config.yaml
n_layer: 9
d_model: 160
n_experts: 32
experts_per_token: 2
d_expert: 96
d_shared_expert: 128
activation: "squared_relu"
moe_layers: [2, 3, 4, 5, 6, 7, 8]
router_score: "softmax"
normalize_top_k: false
routed_scale: 4.0
balance_loss: 0.00353
balance_bias: false
init_std_router: 0.00909
lr_router: 0.00063
vocab_size: 4096
norm: "rmsnorm"
norm_eps: 1e-06
tie_embeddings: false
optimizer: "soap_variant"
lr: 0.00196
beta1: 0.95
beta2: 0.95
batch_tokens: [16384, 32768, 65536]
seq_len: 512
train_tokens: 337600000
steps: 9649
dataset: "wikipedia_en"
Below are experts of layer 6 (counted from 0) of a mixture-of-experts language model. Rows are named up (a neuron's input weights, with its number), down (a neuron's output weights, with its number) and show model dimensions 0-79. Each number is 50 + 12 x the weight over its row's rms, rounded and kept within 0 to 99.
Before each expert's rows: a language model's description of what the expert responds to; "gets" lists some tokens that make up at least twice as much of what it gets as of all text. This comes from a sample of Wikipedia text that the model never trained on. Tokens count by the router's weight.

# expert 4
Description: Periods closing sentences, especially before a new sentence starting The, In, He; also ")." and quote-closing punctuation, plus words like same, since, According.
gets: ".", " |", ".\n\n", "\"", ").", "\"."
up0:63 48 57 65 56 73 54 40 41 37 51 53 63 47 54 31 41 42 52 45 53 63 61 73 49 68 52 52 45 53 52 50 46 57 52 34 45 29 62 49 51 64 48 31 55 38 41 53 44 48 44 44 42 63 64 49 54 50 61 36 35 63 51 54 66 49 66 35 60 48 60 48 44 67 58 55 53 48 63 37
down0:51 51 44 41 29 51 49 79 29 19 32 67 71 51 35 53 42 37 36 41 41 40 59 71 49 57 56 42 46 46 40 64 46 51 65 64 52 54 43 65 48 62 50 44 28 53 69 44 39 55 34 31 37 48 70 58 51 47 63 54 70 37 54 46 53 56 42 56 40 44 46 42 32 43 66 50 25 47 47 56

# expert 2
Description: Articles, possessives and numeral or adjective openers after a, his, the in sports biographies, such as grand, one-year, his, second.
gets: " a", " his", " an", " se", " ro", " first"
up26:19 55 31 55 50 56 72 56 59 44 47 44 52 47 51 62 29 71 44 36 50 64 64 59 46 37 53 53 58 36 55 50 39 70 50 12 44 46 49 18 40 55 57 74 56 42 66 25 48 45 73 55 24 49 48 42 40 47 53 39 62 43 36 58 50 57 71 51 79 65 75 69 42 75 53 61 62 59 60 58
down26:41 55 55 47 74 54 41 48 39 46 40 47 59 75 54 52 66 60 47 40 44 42 47 42 32 45 32 47 44 67 80 46 53 65 59 43 27 53 45 45 51 40 34 50 63 54 56 61 59 53 30 36 66 62 61 44 52 57 61 44 32 52 61 66 58 44 68 45 45 26 40 52 41 52 40 54 33 48 45 46

# expert 31
Description: Prepositions and direction words in geography text, such as "is located at", north, southwest, near, along a river or railway.
gets: " in", " at", " on", " of", " from", " a"
up0:36 40 56 66 57 52 48 63 52 37 57 41 48 37 45 60 54 50 66 75 43 55 60 59 55 53 64 51 45 41 39 50 45 27 63 35 30 69 41 31 69 59 42 43 55 48 49 66 44 61 60 61 61 54 64 43 37 39 47 38 59 57 50 53 54 60 32 62 52 52 42 53 47 43 50 58 46 77 38 26
down0:44 48 59 60 68 61 53 55 54 58 73 44 42 63 45 49 28 59 47 62 74 59 55 51 43 53 69 66 52 58 64 32 53 37 64 32 47 61 55 50 83 29 48 47 63 44 59 51 60 51 42 23 43 55 66 54 47 35 30 31 57 43 49 72 54 59 44 36 72 60 53 54 69 37 43 47 31 48 62 50

# expert 18
Description: Sentence-ending periods, clause commas and conjunctions starting a new clause in running prose, such as where, when, However, There(fore).
gets: ".", ",", ".\n\n", " that", " which", "==\n"
up0:57 50 39 40 57 37 38 61 51 50 55 55 39 23 41 61 73 51 40 61 57 52 53 61 56 37 40 62 44 67 56 47 45 63 40 35 43 34 42 24 56 27 42 61 44 63 67 43 28 54 55 67 57 49 51 51 43 46 33 34 66 28 20 51 28 64 52 75 70 53 44 59 38 70 46 43 70 58 46 45
down0:51 40 47 50 73 48 37 32 35 36 42 24 36 69 86 46 43 49 76 44 53 43 54 70 61 61 29 55 52 15 34 63 53 45 46 40 45 42 31 43 37 60 35 49 57 59 70 31 44 47 53 68 47 79 34 60 52 58 49 54 61 62 34 64 72 61 62 38 54 52 58 67 56 66 49 63 36 67 56 53

# expert 7
Description: Auxiliaries and pronouns in biographical prose, such as was, has, had, been, who, He, She, often right after the subject or a comma.
gets: " was", " and", " he", " He", " had", " has"
up0:42 26 30 62 51 43 62 63 53 55 65 40 45 41 72 31 62 46 41 46 51 40 33 38 44 36 51 51 60 51 53 49 45 41 49 62 29 37 26 59 50 36 59 49 34 57 34 60 55 66 45 63 56 52 58 46 45 55 49 49 58 68 25 43 36 72 63 31 60 50 43 38 47 39 44 45 37 45 64 75
down0:60 24 39 62 29 71 51 56 56 45 55 39 42 64 37 42 47 64 52 26 75 55 67 47 49 40 46 46 33 48 62 51 39 42 52 57 34 47 51 30 35 44 65 60 52 57 49 44 48 65 44 64 47 23 60 61 43 56 93 56 71 40 66 50 30 64 56 40 52 33 46 55 38 44 47 49 66 38 45 41

# expert 22
Description: The, of, at, in before named charts, awards and competitions, such as "at the San Sebastián", "on the Billboard 200", "USA".
gets: " the", " of", " at", " in", "'s", " from"
up14:57 35 31 51 56 59 45 32 64 64 49 52 45 42 52 71 64 29 53 67 50 52 47 32 37 35 67 49 53 55 80 40 39 71 47 58 64 43 33 53 60 63 53 45 69 56 54 53 49 54 35 49 51 55 52 56 33 60 33 30 52 51 53 39 28 51 53 42 62 71 43 42 55 41 41 22 46 39 56 50
down14:41 44 46 80 62 32 67 65 49 62 64 44 46 57 40 52 43 56 26 57 44 25 51 44 45 78 58 48 42 63 55 54 46 49 40 60 49 59 53 49 28 62 62 24 45 39 32 73 41 64 57 47 65 56 47 68 68 47 21 29 46 37 44 34 65 55 29 60 40 47 42 59 50 63 61 49 43 67 48 41

# expert 9
Description: Pronouns, prepositions and particles in quoted speech and narrative prose, such as so, you, 's, to, I, for.
gets: " to", " of", " a", "ing", " in", " for"
up0:61 59 60 39 44 53 52 61 49 56 44 50 50 64 31 53 56 63 32 41 43 46 34 54 54 41 47 71 41 52 63 62 65 53 33 64 36 54 45 54 27 20 44 52 52 55 52 39 50 42 53 28 37 47 41 56 55 45 43 48 40 45 55 45 55 44 55 59 45 60 58 33 35 52 35 89 62 77 59 25
down0:29 54 61 44 38 50 50 52 48 45 55 39 35 54 37 45 39 54 51 55 53 49 43 56 66 33 64 63 52 70 81 74 35 58 49 49 67 64 64 21 50 34 47 53 34 36 54 44 45 71 89 37 72 67 34 62 36 55 39 45 43 46 53 61 43 73 47 42 45 52 65 60 50 58 46 64 68 70 61 79

# expert 29
Description: First pieces of verbs and nouns after was, to, and, such as s in suspended, sh in shoe, comm, requ, exp.
gets: " s", " sh", "l", " t", "b", "qu"
up0:53 59 69 57 51 43 40 34 47 34 34 44 45 42 74 32 38 42 56 71 43 42 37 62 74 54 47 50 58 67 65 73 46 49 44 59 41 49 35 61 41 46 39 34 52 70 62 80 63 56 50 52 49 30 43 40 38 51 37 35 67 64 53 52 75 34 53 42 48 52 47 62 39 41 53 42 45 63 71 45
down0:48 59 63 65 49 42 39 58 47 27 55 37 55 57 44 52 41 53 62 47 70 44 42 48 35 64 56 58 52 38 52 39 63 50 47 53 32 39 33 42 33 59 51 39 57 56 39 52 64 68 60 90 73 50 67 51 48 43 48 49 56 41 66 77 47 55 37 40 63 42 54 41 45 57 48 52 39 69 56 67

# expert 20
Description: The word the or The, plus word-internal fragments in technical or medical text, such as le in letter, eponym, corres-pondence.
gets: " the", " The", "le", " le", "The", "ro"
up26:58 51 58 27 48 53 29 60 36 69 37 39 42 63 68 64 56 36 56 38 44 54 44 46 29 61 41 70 52 39 60 44 71 53 42 57 70 43 46 71 49 57 39 52 70 64 53 49 54 38 50 35 64 34 49 64 51 55 36 57 69 36 46 38 51 49 42 62 66 57 40 43 65 47 49 44 41 46 40 39
down26:30 35 54 60 36 64 41 57 56 63 42 50 74 40 58 60 59 50 50 53 34 51 51 44 43 48 50 44 22 37 45 63 79 40 41 74 40 36 33 74 48 47 46 40 57 59 33 59 39 77 70 49 51 70 46 61 42 59 30 64 70 34 66 54 40 53 50 44 45 47 52 38 59 44 36 47 68 26 62 46

# expert 28
Description: Commas, and, to and verbs like would, could, been, began that continue clauses in plot summaries and narrative prose.
gets: ",", " and", " was", " to", " is", " were"
up0:57 49 51 58 48 51 44 44 51 61 56 47 53 32 44 34 38 48 34 55 50 50 68 50 76 46 37 16 44 49 47 43 51 56 69 58 70 57 49 59 52 62 55 41 55 61 28 58 55 45 71 60 31 42 52 57 54 58 45 35 69 64 36 62 66 53 50 45 39 71 67 60 44 69 41 55 56 36 62 58
down0:45 34 60 39 59 61 66 46 42 69 64 52 48 56 48 42 45 54 54 67 42 36 44 60 34 46 57 66 74 55 34 49 42 36 79 51 54 55 40 48 45 70 35 57 43 53 53 53 44 61 58 55 52 53 69 45 63 67 29 43 77 57 42 47 65 53 55 53 61 58 62 58 60 57 52 55 48 44 44 40

# expert 12
Description: Pipe separators and abbreviated column headers in sports and election tables, such as Pld, PF, PPG, Pos, Candidate, Result.
gets: " |", " P", ";", " Cor", " F", "ic"
up0:42 41 40 24 53 47 27 67 44 46 38 17 33 50 46 30 27 48 71 45 43 53 57 43 52 36 60 55 43 55 52 59 53 66 48 56 61 41 31 49 49 49 31 53 38 73 46 41 51 48 31 52 34 60 39 47 20 45 47 46 61 28 34 48 39 34 40 60 50 62 46 41 51 65 51 72 53 46 41 67
down0:45 52 67 53 38 49 58 33 53 41 51 42 61 50 41 57 40 28 66 38 51 27 76 57 82 38 49 38 50 69 33 60 42 54 73 58 47 57 53 55 35 50 47 33 38 50 45 31 45 39 36 56 39 40 74 80 56 69 37 61 39 57 32 68 63 57 41 52 41 44 49 71 19 55 58 41 67 59 43 64